Below are experts of layer 4 (counted from 0) of a mixture-of-experts language model. Rows are named router (the router's row for the expert), gate (a neuron's input weights, with its number), up (a neuron's input weights, with its number) and show model dimensions 0-255. Each number is 200 + 30 x the weight over its row's rms, rounded and kept within 0 to 999.
Before each expert's rows: a language model's description of what the expert responds to; "gets" lists some tokens that make up at least twice as much of what it gets as of all text. This comes from a sample of Wikipedia text that the model never trained on. Tokens count by the router's weight.

# expert 56
Description: Initial A, letter u
gets: " A", "u", "A", "er", "ul", "c"
router,184,203,204,233,235,203,220,256,187,223,227,208,168,203,214,177,191,210,142,147,172,280,199,167,212,220,184,189,187,178,197,250,145,201,250,225,207,172,207,215,186,180,204,186,186,185,148,170,233,223,239,216,213,215,197,173,256,236,197,226,194,240,171,221,142,210,233,164,206,198,224,160,200,229,288,187,261,261,142,169,208,141,216,229,200,204,206,200,265,221,206,216,225,210,194,234,220,197,185,229,281,142,217,229,208,164,171,195,213,209,213,192,197,147,158,149,190,208,225,210,200,221,198,248,168,209,210,201,161,209,237,263,136,187,195,206,202,204,180,216,250,210,173,197,197,242,247,213,248,247,145,203,176,178,205,166,181,230,161,167,183,183,201,230,175,184,176,218,195,225,237,215,170,159,204,210,169,155,219,224,212,177,193,129,171,231,211,178,192,217,226,220,194,161,226,243,215,206,242,163,208,184,218,253,185,199,199,224,174,249,226,151,198,160,191,199,221,150,245,195,204,197,189,212,235,197,205,220,210,207,167,193,215,194,142,272,225,220,199,215,225,183,168,196,126,213,165,204,253,171,188,147,215,210,169,172
gate1,173,221,179,141,170,203,169,250,190,185,210,187,207,191,212,183,188,223,216,203,188,159,170,186,224,174,219,220,193,149,119,164,255,243,219,221,241,165,185,135,216,214,260,209,222,198,200,204,209,222,248,218,193,207,272,215,205,163,229,162,182,221,191,200,217,239,212,218,212,234,171,267,191,183,225,230,170,177,218,214,216,184,202,190,208,216,173,135,222,218,185,237,152,187,207,241,158,103,229,212,210,209,218,191,212,195,199,206,256,223,186,176,159,226,227,198,169,196,225,183,253,218,242,228,165,154,207,202,187,246,190,257,233,166,234,191,208,190,178,227,199,220,254,170,188,233,110,222,185,198,237,212,168,203,180,246,205,171,202,213,198,174,200,209,203,248,201,207,202,234,132,170,170,232,198,163,168,181,242,215,158,176,210,173,222,221,220,109,227,223,202,202,219,235,183,210,243,192,232,164,152,236,190,197,163,215,200,185,209,191,170,189,205,176,175,187,286,229,201,213,241,179,138,193,194,188,204,229,269,152,233,210,180,198,260,194,221,190,197,215,154,198,182,186,212,155,235,207,175,211,217,207,211,191,232,255
up1,159,182,223,184,208,195,239,201,220,188,251,219,205,148,224,190,194,216,194,209,209,110,238,216,186,172,201,213,234,205,171,139,219,231,179,138,192,175,144,203,225,232,225,215,187,215,184,197,131,205,220,206,190,230,235,182,108,94,148,235,175,220,257,240,190,161,198,208,226,199,182,211,158,191,215,180,183,207,211,273,190,175,189,190,194,185,204,186,212,241,241,238,227,201,233,198,216,184,178,211,204,198,211,181,199,164,160,214,181,191,227,165,140,214,207,213,205,200,207,196,223,213,133,214,191,205,166,206,213,194,189,257,234,176,234,290,220,267,190,219,226,199,194,210,124,175,176,221,223,207,165,295,257,172,177,224,231,212,207,190,157,214,198,223,163,233,209,195,224,224,210,207,228,220,220,167,192,212,169,223,197,210,233,254,202,159,166,126,169,216,238,201,130,177,189,224,220,227,189,215,213,225,181,200,173,245,203,187,205,221,180,196,219,151,214,196,239,216,200,166,209,195,175,188,185,231,225,158,191,134,217,148,234,191,234,195,180,174,183,202,168,148,187,206,218,203,160,207,149,192,203,203,175,188,186,211

# expert 61
Description: Noun suffixes
gets: "ation", "ity", "port", " out", "ship", "lect"
router,169,253,256,176,211,223,188,168,239,220,224,264,242,201,212,199,184,224,181,159,145,213,173,211,201,154,200,156,222,210,228,276,249,175,213,176,243,209,148,182,200,202,235,192,171,178,184,201,209,198,229,166,220,254,211,239,170,264,198,206,212,151,206,141,241,205,184,164,250,165,261,197,193,206,197,179,262,149,179,203,235,200,226,182,204,168,149,139,148,169,220,271,185,204,171,235,202,198,195,240,183,203,219,222,204,176,171,197,187,163,184,207,153,190,202,135,221,226,213,171,183,237,241,171,201,230,196,230,223,200,211,199,193,270,244,179,177,165,188,168,220,270,156,192,187,183,150,239,222,269,208,201,198,207,192,169,198,191,202,185,243,231,216,208,191,231,173,185,154,201,181,250,135,255,226,225,170,179,183,218,151,128,224,256,178,173,184,219,201,223,185,184,204,207,265,218,207,190,207,226,197,157,216,217,185,192,224,223,199,222,195,202,154,158,206,189,170,196,214,192,242,165,237,213,184,188,203,206,172,213,173,239,210,208,205,174,146,196,145,221,162,226,180,185,236,198,159,222,197,193,233,165,206,156,196,200
gate0,251,220,212,198,214,197,188,168,192,218,166,212,237,233,233,221,213,187,196,233,146,176,205,176,165,201,195,267,217,182,227,209,233,238,276,255,191,177,211,176,237,173,191,182,209,168,181,203,187,217,146,253,124,232,187,229,187,188,221,132,212,238,227,198,240,178,200,199,175,220,191,98,194,163,225,226,142,157,185,190,208,253,202,175,184,160,203,232,189,198,133,257,230,207,128,215,185,187,185,234,224,217,182,197,185,209,165,213,229,232,176,203,158,196,203,208,239,206,167,181,165,252,220,145,159,211,149,164,178,229,216,221,245,231,185,176,189,250,204,198,167,199,220,206,262,239,189,219,231,222,176,239,209,214,223,208,239,209,249,225,231,209,195,209,207,235,220,208,203,153,204,266,139,145,181,185,269,161,192,211,193,238,215,186,251,253,242,179,225,212,213,157,180,213,211,185,190,168,154,182,227,205,145,216,187,187,207,213,212,173,194,140,227,159,204,229,206,183,203,243,189,248,196,221,179,202,199,227,192,242,261,179,199,205,207,197,192,166,164,230,219,178,222,208,260,214,234,206,208,193,195,205,183,163,178,193
up0,136,203,209,134,148,195,202,214,183,175,232,231,174,222,195,180,203,210,203,186,267,221,227,172,164,178,191,180,175,243,146,205,181,160,154,163,184,235,138,228,208,207,193,241,184,239,238,241,190,179,246,116,240,155,208,171,198,216,194,190,169,142,220,175,126,238,183,200,238,202,200,303,178,213,191,202,271,229,216,174,189,155,167,220,214,237,186,164,232,193,261,214,168,226,251,199,203,243,182,213,154,216,230,240,242,211,216,159,184,195,235,219,196,232,213,237,151,168,233,231,199,154,201,215,212,215,239,235,236,194,203,205,168,160,197,214,183,199,198,184,181,178,197,196,198,179,188,188,180,204,208,158,173,183,163,185,162,181,213,191,186,189,233,222,218,182,221,197,195,214,179,139,247,233,235,219,156,246,211,217,191,190,177,181,161,154,164,263,138,225,161,240,214,195,189,187,196,226,204,198,182,166,247,186,217,192,200,153,200,207,195,259,218,174,183,158,188,207,241,168,229,180,228,197,240,202,203,147,224,172,205,234,183,212,222,189,189,205,205,230,185,147,211,181,139,172,190,223,185,230,190,203,236,210,258,240

# expert 20
Description: Word-final name endings
gets: "dge", " States", "ban", "light", "ough", "den"
router,199,250,220,102,147,232,218,185,194,234,196,168,207,213,228,233,188,175,166,207,229,198,253,210,169,170,199,193,172,191,228,217,219,175,202,217,202,160,223,210,167,178,186,186,195,254,226,209,167,204,248,192,220,228,205,189,208,232,209,182,239,155,185,201,246,211,201,221,163,204,226,222,224,216,222,191,271,205,181,214,213,166,168,230,158,166,218,78,164,222,213,146,196,171,210,201,226,186,203,206,166,254,254,182,208,222,216,161,172,225,190,197,164,209,200,199,222,156,236,192,172,192,273,226,184,241,222,162,208,145,215,215,185,256,202,263,225,250,190,212,185,161,255,163,188,205,233,226,187,209,210,190,180,250,209,172,234,241,204,190,188,207,200,223,267,167,221,214,187,221,229,132,178,213,218,163,149,185,235,180,217,250,205,188,199,157,203,203,185,229,179,209,181,215,204,170,168,178,158,240,166,173,222,254,160,163,180,142,167,139,194,255,203,242,203,219,208,194,252,209,189,209,230,214,154,241,155,181,250,253,170,191,191,216,184,173,232,220,167,224,222,229,160,199,175,220,201,195,242,165,185,188,193,199,185,191
gate0,215,162,188,269,168,179,214,218,149,165,207,195,213,113,191,167,227,195,189,181,204,159,261,147,142,202,193,230,191,226,198,183,215,185,179,222,171,214,116,244,213,204,202,218,218,222,206,195,221,202,187,218,191,244,180,220,230,210,190,206,175,203,155,227,168,177,196,189,193,197,189,222,195,176,230,248,190,137,261,278,210,201,154,176,220,205,216,205,187,199,178,181,160,199,232,173,215,156,171,201,176,204,224,209,191,194,186,279,200,188,181,242,197,212,213,195,221,192,205,206,185,183,246,186,163,204,181,229,228,234,175,160,126,191,202,238,187,195,220,181,220,197,207,192,217,180,169,170,183,191,137,301,230,172,195,235,238,192,232,197,216,194,214,237,181,159,191,211,153,176,120,256,195,189,197,250,214,207,225,173,180,172,174,183,210,186,286,201,172,181,216,214,177,215,273,266,205,178,174,206,255,150,181,188,181,173,218,184,219,221,217,177,235,198,213,216,202,174,151,209,190,219,229,171,224,239,247,152,235,240,144,219,218,164,159,248,197,157,162,209,210,211,165,216,191,249,205,207,168,239,206,208,178,188,174,189
up0,183,234,181,209,122,208,179,226,200,167,192,236,197,258,226,199,225,193,210,207,208,128,222,163,247,194,224,196,226,164,180,182,187,210,202,168,192,217,185,173,163,158,200,114,208,244,207,201,135,206,227,160,257,179,240,203,151,261,188,201,201,216,208,164,196,223,207,189,199,244,216,183,187,196,200,212,201,196,221,299,225,238,209,233,207,202,161,175,213,243,219,217,184,237,212,236,244,210,213,199,181,268,176,219,172,208,234,185,190,181,194,181,160,233,199,224,245,179,173,187,187,141,111,211,208,216,244,197,166,211,162,180,228,222,231,237,224,202,215,220,232,164,177,218,229,225,182,200,146,183,257,209,214,215,188,201,182,232,287,198,211,211,217,203,231,162,192,173,228,226,200,179,139,208,219,180,168,201,153,191,181,209,253,189,208,212,181,196,167,192,150,212,163,200,116,231,242,190,163,177,186,217,188,182,231,223,223,202,204,206,146,248,158,218,181,199,171,262,165,160,141,188,254,210,213,191,175,179,210,238,235,204,172,173,228,192,247,214,243,196,188,229,210,217,191,210,268,181,233,172,230,200,217,237,190,191

# expert 12
Description: Plural s endings
gets: "s", "_{", "ies", "us", "ction", "ities"
router,206,163,214,210,231,245,197,197,165,221,217,173,161,219,186,172,202,187,260,168,202,246,173,189,285,199,227,156,178,150,238,184,196,196,187,179,148,193,146,256,226,230,201,226,182,209,218,215,216,185,177,203,180,170,188,185,158,146,198,199,168,213,231,215,193,190,212,185,251,184,133,263,180,178,173,170,247,155,243,153,152,188,210,200,224,205,190,206,201,165,132,216,186,239,162,241,248,186,195,261,176,227,197,169,202,190,180,239,186,194,194,193,212,208,161,264,247,210,196,156,184,147,235,240,222,198,212,255,202,186,159,199,190,166,264,186,204,215,164,198,167,212,196,206,172,184,231,214,261,245,220,222,218,194,235,235,124,162,228,176,191,202,179,209,168,195,210,229,222,229,164,149,228,258,171,241,213,224,173,258,208,226,144,220,240,212,190,188,171,168,223,178,194,181,189,200,223,175,232,193,181,231,205,173,180,236,160,187,211,158,180,168,195,222,185,191,170,185,207,191,226,173,176,258,159,227,193,170,236,161,241,202,212,198,211,199,216,204,186,180,188,242,248,194,201,231,170,183,180,152,236,112,156,183,217,223
gate0,278,187,233,159,227,178,206,185,191,203,113,192,183,100,219,195,185,223,223,188,153,212,209,170,188,208,160,190,163,210,258,223,251,209,217,198,163,211,179,134,244,204,144,165,180,247,163,215,222,219,233,176,254,223,222,177,142,205,214,217,248,189,259,172,207,198,246,225,125,191,216,201,176,197,189,206,201,188,216,195,218,216,200,177,236,213,221,174,193,177,213,216,238,199,220,239,213,221,201,176,205,216,272,220,220,192,193,194,197,163,191,120,214,186,184,182,225,174,177,194,146,211,204,196,223,168,207,183,225,179,215,178,155,216,204,187,195,218,218,223,192,197,245,222,180,156,225,167,222,205,226,175,159,217,158,192,213,246,191,173,143,177,219,239,239,230,285,251,228,169,234,209,181,211,222,208,171,203,225,220,154,183,161,196,196,253,172,207,202,215,221,235,221,178,227,138,208,241,181,179,193,217,216,236,169,166,173,185,180,186,173,200,222,188,189,202,206,221,142,235,279,182,147,214,226,146,187,225,218,185,220,223,120,231,136,197,207,183,185,181,208,257,167,185,181,201,233,220,219,194,206,209,215,183,194,167
up0,243,140,221,202,230,184,197,214,183,225,161,138,174,169,216,236,182,222,235,195,155,212,171,175,233,208,205,165,229,186,249,202,221,193,227,229,154,185,141,152,235,158,186,139,244,229,200,213,201,216,264,219,258,177,197,200,199,238,177,153,275,165,221,181,196,194,213,203,102,165,241,209,194,197,239,194,192,184,238,217,208,243,184,165,213,198,183,134,206,214,186,205,156,186,213,235,204,216,223,174,176,171,253,259,232,189,187,151,175,195,206,131,213,208,202,189,190,191,162,180,128,216,206,214,263,165,209,172,179,200,179,244,165,190,212,176,210,205,217,233,230,188,221,190,198,184,232,179,169,190,246,173,195,198,200,224,225,281,274,213,196,198,196,234,231,235,181,228,172,196,209,186,229,194,252,254,193,226,191,196,249,162,179,230,155,218,196,214,163,206,239,225,205,197,223,183,240,211,187,182,186,226,195,236,187,225,226,266,184,235,172,214,224,154,196,168,181,156,165,252,238,208,209,215,244,156,224,248,201,196,209,214,143,209,222,165,219,179,217,204,179,191,166,188,210,184,228,211,232,178,197,190,164,194,206,131

# expert 8
Description: Mid-word -er/-ral pieces
gets: "er", "art", "ral", "est", "ers", " German"
router,197,209,220,144,196,220,175,151,186,234,158,166,165,219,197,179,187,156,218,150,181,197,196,213,209,191,173,204,172,252,193,251,189,205,140,199,154,187,188,192,208,246,171,182,190,252,206,269,227,201,208,185,223,179,258,212,200,179,231,192,208,155,195,224,219,273,163,171,208,204,263,303,189,211,256,219,251,262,204,197,216,176,225,221,200,240,189,244,202,121,160,216,192,235,249,202,171,134,217,175,245,178,254,187,174,216,187,182,214,144,208,200,198,197,212,182,216,212,236,187,232,214,167,193,253,196,189,184,259,209,224,206,208,238,213,182,201,192,183,154,219,209,196,191,181,193,223,211,208,206,238,214,244,176,205,203,190,173,166,203,202,213,220,191,204,169,203,195,231,249,231,198,227,222,172,191,144,196,199,176,207,205,222,257,192,188,165,190,218,148,185,142,229,152,152,209,129,201,213,165,191,222,200,227,215,150,174,172,151,180,188,235,172,235,199,193,206,194,228,251,241,179,179,254,202,220,166,238,150,219,174,241,192,175,225,226,174,211,232,259,226,260,219,181,183,163,157,185,193,179,197,211,230,259,198,168
gate1,226,227,185,165,205,257,169,156,208,212,208,160,236,220,228,232,214,154,201,186,187,207,145,171,125,142,214,240,207,197,164,212,261,186,223,237,133,219,250,172,216,153,186,165,216,190,200,165,222,187,181,229,186,170,208,188,206,207,193,173,228,202,185,198,229,220,200,217,183,232,166,215,201,205,231,193,231,120,151,190,239,276,215,209,217,209,192,192,203,218,172,189,181,185,216,194,205,180,193,239,196,182,208,152,187,194,182,205,187,219,193,169,188,160,178,186,210,174,236,229,232,149,230,221,155,179,291,132,217,186,137,191,170,218,185,170,171,197,177,240,156,205,203,182,210,250,234,171,217,196,191,254,141,192,242,182,186,223,211,179,212,219,220,250,162,157,225,219,195,209,198,244,186,243,190,166,222,202,131,158,218,170,241,172,251,254,218,188,200,226,202,170,237,224,178,222,187,190,229,213,200,201,177,220,237,181,135,214,204,180,206,200,229,220,173,204,227,182,183,202,256,221,189,213,207,251,215,259,247,199,224,246,180,193,179,182,229,200,271,171,198,215,276,211,216,230,139,189,258,233,176,223,230,202,185,179
up1,222,253,202,161,197,171,193,161,194,191,156,197,187,166,203,232,225,176,205,188,225,193,163,194,187,141,207,199,194,189,169,215,280,205,235,218,172,175,236,218,214,191,179,184,227,216,262,194,270,204,211,221,197,217,179,209,195,201,242,167,188,208,182,180,234,191,211,158,219,215,172,238,158,200,196,204,199,187,235,172,230,263,204,249,161,225,187,175,190,153,174,189,186,166,188,189,191,180,217,210,220,183,209,173,181,196,147,242,226,235,174,209,184,130,177,194,208,183,197,221,231,126,221,218,140,220,246,173,191,195,189,201,180,201,187,109,166,216,187,242,159,183,239,187,205,192,228,194,170,193,255,227,141,230,204,253,154,238,212,210,218,220,223,239,177,162,283,229,214,212,156,238,202,256,188,193,201,186,164,174,151,178,205,172,255,243,239,186,171,184,181,167,258,216,196,198,180,180,230,228,231,226,153,205,212,161,108,197,171,184,184,247,180,231,174,191,191,174,148,227,300,209,186,199,200,204,165,232,215,181,248,234,137,200,192,160,210,223,193,190,214,187,260,206,215,211,185,204,239,215,181,179,213,213,192,219

# expert 19
Description: Personal names
gets: "son", "ley", "z", "nd", " Jack", "ri"
router,179,199,212,187,167,205,235,221,200,247,228,182,198,235,201,223,176,200,181,186,234,192,246,224,173,176,165,225,214,216,223,234,215,212,209,196,200,181,155,243,211,207,205,221,212,144,213,209,200,193,188,185,200,122,209,204,226,203,183,186,148,244,152,245,190,199,193,195,181,185,188,237,177,222,237,240,218,202,128,244,194,220,175,166,199,183,227,249,174,211,175,123,204,147,196,179,199,192,214,208,193,199,175,228,214,182,209,204,199,220,157,189,173,178,166,175,240,250,186,233,237,192,196,210,228,223,243,205,181,188,185,219,198,260,209,218,197,218,163,201,187,234,223,183,147,253,187,229,214,245,221,244,158,166,226,196,247,239,144,178,199,225,214,208,201,147,140,222,186,194,228,173,197,230,241,207,241,130,176,202,265,151,210,169,191,177,176,239,181,223,228,177,233,215,230,224,232,145,222,262,179,197,231,205,166,244,191,209,209,154,280,220,203,214,252,193,178,169,230,217,172,239,182,245,250,229,196,193,210,261,120,281,201,217,147,201,242,215,194,194,200,145,240,177,175,163,248,204,220,179,179,214,168,192,146,206
gate0,215,196,203,196,167,163,192,199,176,207,202,224,205,215,194,170,237,187,197,207,174,163,192,214,237,165,205,162,197,212,144,221,156,226,219,257,248,242,200,216,220,244,249,199,140,211,257,200,195,156,189,198,223,131,197,229,211,174,235,241,196,251,229,269,150,189,157,219,215,192,143,163,236,208,204,252,211,203,177,181,204,189,261,239,284,197,189,151,197,186,110,176,201,177,180,175,173,246,221,187,171,170,204,195,190,223,253,219,210,211,191,215,179,178,184,212,148,212,147,172,237,242,225,152,176,176,215,170,189,234,219,196,185,154,205,212,193,227,231,205,213,177,199,227,189,182,230,233,190,176,220,242,190,191,156,231,215,215,127,259,235,247,191,228,181,151,194,244,224,186,229,166,207,169,193,218,182,210,160,220,195,146,229,176,197,182,233,230,167,180,210,173,206,164,239,253,206,198,238,180,189,204,242,182,216,157,168,205,172,238,203,197,163,139,180,205,210,135,205,256,198,181,211,188,205,189,202,108,168,220,185,209,187,211,148,193,214,222,218,188,200,231,182,206,189,209,177,179,151,188,162,202,233,262,217,179
up0,228,151,210,193,187,223,220,216,192,193,181,215,153,137,215,207,181,206,163,190,145,233,183,210,232,259,220,193,249,203,233,143,193,149,214,202,214,193,199,215,202,190,214,191,216,222,181,271,213,232,213,203,196,220,194,214,202,185,252,176,198,232,131,176,201,222,193,209,170,224,236,151,199,207,179,145,247,193,188,201,204,179,176,198,176,166,206,163,202,182,199,237,173,152,186,271,220,239,177,168,192,210,182,233,258,186,182,165,220,178,219,248,209,147,177,198,220,166,243,177,207,258,170,234,165,173,176,214,194,197,166,180,193,214,202,206,255,174,206,256,217,206,248,133,235,176,223,152,193,216,208,157,201,191,167,122,206,214,205,199,183,173,172,208,223,207,137,183,163,188,150,241,181,184,223,193,192,235,193,174,195,211,131,167,211,243,170,212,203,280,212,210,231,183,172,199,217,222,192,238,213,188,219,243,178,200,240,259,194,232,189,196,179,176,213,183,201,201,226,165,237,218,225,225,207,169,188,272,202,195,219,203,213,180,191,190,193,174,214,178,153,133,295,207,212,166,176,175,294,218,225,174,230,166,248,211

# expert 62
Description: Japanese-like syllables, ke
gets: "i", "k", "ke", "hi", " Ke", "ki"
router,84,189,227,184,155,237,193,214,185,201,206,213,222,169,173,192,207,208,232,190,191,203,197,216,161,206,207,198,205,185,168,184,228,243,217,217,222,178,198,168,213,180,209,171,210,174,181,189,293,205,181,209,210,182,198,266,218,203,144,163,197,219,195,159,205,187,169,219,168,214,224,153,183,201,257,183,206,191,175,239,220,225,151,201,181,210,253,256,202,244,176,137,123,184,233,205,163,243,175,227,245,179,176,189,250,165,228,148,188,222,118,251,145,207,174,185,193,244,261,219,175,181,204,208,194,183,220,186,161,172,209,201,165,238,218,254,235,227,179,205,222,219,217,228,246,244,209,187,217,214,172,178,215,212,226,191,215,162,175,154,228,191,207,201,171,210,199,228,221,196,214,213,167,230,266,218,216,179,195,222,227,169,191,146,266,250,188,235,196,190,224,228,211,170,195,253,251,240,187,219,231,203,213,201,169,183,190,206,191,234,200,208,190,196,194,148,216,189,192,197,188,149,168,196,247,201,224,206,258,212,179,175,156,240,175,276,205,217,195,213,168,203,182,184,152,191,251,246,221,144,218,218,152,229,223,197
gate0,214,212,203,214,160,160,238,194,209,179,226,209,204,242,185,189,179,212,194,194,115,207,232,186,167,160,135,166,172,196,189,211,216,191,159,219,176,164,267,175,186,159,206,230,147,191,127,162,155,191,168,227,148,157,192,192,286,219,224,200,110,164,138,208,170,196,178,198,159,174,250,205,227,196,228,171,205,146,158,190,217,179,222,178,216,225,237,216,232,197,174,190,174,218,251,175,165,239,223,193,168,158,161,171,186,212,230,154,237,164,199,195,229,201,198,217,126,175,192,143,232,201,202,212,133,209,188,208,173,185,190,169,207,214,216,222,185,232,181,207,237,245,152,214,195,258,185,177,202,209,220,240,197,169,133,208,202,259,215,167,193,167,172,221,156,250,181,147,189,249,224,196,202,204,212,207,195,195,259,209,216,237,211,193,161,254,273,167,215,194,224,201,200,190,233,193,236,204,235,198,172,176,248,190,229,257,195,211,183,177,219,208,231,170,193,201,224,186,197,199,201,217,167,174,198,224,230,148,242,195,192,191,186,213,205,217,185,191,241,159,230,197,160,194,180,242,192,195,191,199,229,183,235,214,260,209
up0,176,219,217,261,202,213,235,218,202,168,238,189,187,209,191,154,222,164,189,181,196,198,262,210,164,224,152,218,171,171,237,151,201,162,174,248,195,149,268,222,214,236,222,194,168,151,175,164,194,158,151,143,216,221,174,195,242,168,212,222,132,178,124,253,227,216,169,181,156,181,213,205,251,189,208,217,187,172,172,175,193,209,222,152,234,176,229,246,142,210,187,251,178,199,183,201,192,256,184,189,157,165,184,181,222,207,229,192,195,198,185,183,211,174,222,214,198,193,188,196,206,231,183,199,202,224,164,193,211,192,179,148,244,231,202,225,179,212,189,214,241,250,208,246,236,250,208,167,149,200,177,233,219,173,178,227,171,222,202,210,277,191,146,178,206,237,161,218,175,214,243,208,178,171,218,150,219,205,218,228,184,244,220,234,199,228,207,230,229,183,264,175,127,229,208,218,158,250,184,214,224,186,245,210,197,258,219,210,198,154,208,181,209,152,188,227,159,182,237,180,231,188,153,195,191,224,232,156,193,197,167,196,157,214,185,236,175,162,250,189,215,169,148,190,180,266,209,225,178,192,225,233,185,249,212,185

# expert 25
Description: Mid-word syllables em, ab
gets: "em", "ab", "ib", "pt", "ical", "able"
router,163,187,217,177,254,232,156,144,223,205,165,170,208,221,140,186,172,203,236,160,216,278,232,204,206,202,189,160,172,191,228,189,203,183,175,202,207,183,197,207,218,144,207,194,133,201,179,238,166,216,161,207,231,188,245,188,239,252,233,194,219,164,243,196,207,265,194,197,222,196,237,229,221,248,213,185,215,213,229,273,190,199,219,236,194,247,193,172,210,170,218,217,272,147,196,154,187,207,163,193,193,230,213,207,161,260,221,209,239,157,185,189,213,212,214,175,219,195,200,155,174,236,230,218,248,244,184,170,221,170,200,200,235,224,263,223,135,190,177,178,190,241,211,114,200,207,255,169,167,166,190,174,207,240,211,204,190,237,197,142,175,169,175,184,200,193,185,176,262,210,231,189,253,239,197,213,235,247,240,205,200,200,203,162,194,232,213,209,140,221,192,246,230,211,152,206,194,175,167,199,205,158,196,248,208,190,157,175,210,214,201,240,197,235,156,165,186,134,281,200,191,168,213,203,209,209,149,185,205,207,177,208,195,238,228,220,165,174,198,220,202,167,180,179,166,191,165,233,260,161,213,207,214,201,214,179
gate0,202,166,209,187,170,226,182,202,176,165,173,217,199,207,264,222,179,213,163,190,196,187,218,206,155,180,217,198,204,138,210,214,199,256,193,201,213,194,190,85,188,186,207,177,240,186,196,238,233,228,209,202,201,199,249,218,212,227,216,175,166,201,240,257,166,229,135,213,196,217,218,247,237,214,184,198,195,157,207,241,216,232,210,191,164,208,196,194,199,163,188,158,247,214,164,206,156,239,195,181,168,213,161,197,219,173,178,207,244,246,172,124,189,245,199,205,190,206,215,176,186,209,207,193,165,161,142,177,186,171,188,270,192,227,207,181,255,262,207,201,204,233,187,184,224,242,206,221,198,201,206,213,202,238,243,190,244,223,165,204,218,223,230,209,174,149,204,275,228,159,203,188,149,212,238,160,201,251,218,172,136,223,260,220,256,204,247,184,129,194,219,211,225,206,249,215,192,207,177,204,169,203,151,207,242,216,160,194,155,187,209,209,222,244,201,208,260,167,158,161,267,198,198,204,197,187,234,199,246,184,239,208,236,213,169,159,238,192,164,217,159,163,194,186,190,229,133,228,207,188,216,225,174,187,247,188
up0,137,189,214,185,179,239,249,214,237,217,201,212,150,186,172,110,182,258,151,202,156,222,215,228,226,224,175,207,171,227,170,202,167,172,201,203,185,261,172,174,236,196,189,255,243,185,157,198,139,168,241,185,215,240,235,174,202,114,217,191,224,200,228,251,187,224,190,237,164,193,169,193,162,211,192,197,223,145,231,215,171,217,161,219,209,198,197,160,207,227,221,287,211,239,198,284,216,199,186,207,150,217,223,192,190,187,279,179,189,148,193,193,207,203,188,170,153,205,248,182,243,269,232,225,222,210,195,199,225,231,216,217,212,169,218,221,217,205,183,177,202,202,201,206,146,163,195,203,236,183,183,203,215,204,213,223,181,187,230,235,225,228,214,188,185,197,168,215,157,207,202,206,192,203,191,233,210,218,222,221,217,188,163,185,126,179,144,169,277,194,191,206,188,168,221,157,199,194,247,188,230,197,183,225,169,150,203,185,199,178,245,186,217,239,193,189,248,267,211,229,176,189,209,198,218,231,169,176,213,236,170,181,200,206,218,186,173,206,213,206,202,134,196,176,177,196,266,200,125,176,217,193,186,232,177,263

# expert 23
Description: Year and number digits
gets: "20", "00", "10", "–20", "19", "18"
router,222,195,184,183,220,198,152,207,159,191,158,150,175,203,189,198,229,234,253,164,208,230,153,187,165,221,190,202,143,194,163,164,192,195,204,195,230,211,181,256,175,211,196,238,213,231,174,263,191,217,208,221,207,165,159,224,231,205,259,234,187,172,203,230,226,220,145,218,195,174,198,172,257,240,197,188,204,158,225,214,232,195,223,203,193,220,172,214,184,167,226,189,198,220,175,189,134,180,154,169,170,185,253,213,233,255,172,193,201,204,190,201,175,206,206,205,245,184,186,167,232,218,155,240,231,190,226,149,141,184,202,217,172,188,211,228,198,204,243,225,224,204,240,171,207,200,206,196,166,264,205,185,204,192,144,226,178,236,172,213,162,161,193,161,203,205,210,248,129,146,191,196,192,220,296,192,237,123,163,207,191,208,159,211,179,180,245,184,215,187,219,187,193,186,173,206,208,194,185,201,203,201,171,234,213,187,232,171,183,148,239,213,217,220,220,141,219,102,178,188,234,209,180,199,213,145,232,195,194,219,250,210,214,245,253,164,238,213,142,212,116,214,211,171,204,179,187,134,182,197,212,169,226,155,177,171
gate1,224,235,191,230,212,211,192,200,241,236,212,293,154,250,226,195,207,171,200,215,204,241,188,178,200,182,206,235,215,193,202,160,216,143,186,259,168,177,196,197,172,203,196,167,223,211,188,157,200,180,116,169,215,189,155,199,200,215,212,157,199,269,235,214,181,232,160,195,196,217,150,255,206,183,169,162,199,180,270,230,172,170,173,185,246,218,200,216,228,224,279,232,177,163,189,243,225,162,235,203,235,199,206,176,179,209,210,235,156,214,247,229,184,203,193,183,200,177,150,217,209,199,207,202,212,180,228,227,247,182,189,203,194,211,225,233,202,241,173,205,210,195,152,195,243,191,246,191,206,188,206,190,138,224,206,163,198,221,197,219,170,204,137,123,149,186,205,215,196,169,173,201,175,229,183,228,183,188,209,268,259,207,163,231,223,251,180,221,137,120,172,247,197,217,251,159,212,195,200,181,209,214,227,182,236,193,232,218,131,222,178,177,193,217,198,246,171,227,227,210,213,224,167,212,261,227,181,216,180,126,169,181,210,169,214,198,194,149,226,162,188,202,245,217,172,206,182,166,203,184,224,195,224,190,251,211
up1,199,188,216,201,183,206,195,232,185,127,230,154,238,146,148,184,173,235,248,204,195,133,209,183,196,225,216,168,186,201,143,241,186,197,197,187,263,247,188,193,180,204,191,291,219,256,285,232,232,189,156,226,170,144,177,188,192,173,185,163,212,135,201,175,183,184,232,230,185,212,194,161,176,226,218,211,152,161,172,173,233,253,233,186,151,184,199,224,157,167,127,198,192,203,212,159,208,245,195,162,176,236,191,216,222,168,180,207,238,173,172,185,169,164,203,138,229,183,237,184,135,164,181,235,195,204,228,146,184,193,186,193,233,186,184,253,234,183,220,204,226,165,166,164,177,213,152,204,216,202,255,198,230,231,182,243,167,209,136,234,243,156,230,258,224,148,205,201,211,209,190,188,230,203,244,181,241,187,177,177,178,191,168,188,209,170,213,217,219,207,194,230,213,215,170,200,189,174,202,208,193,220,197,242,166,230,171,194,222,190,219,228,192,209,214,173,217,122,176,186,225,189,216,198,139,140,183,220,213,262,244,214,188,210,184,184,173,222,221,195,154,184,191,185,222,181,218,215,239,231,209,193,220,210,186,181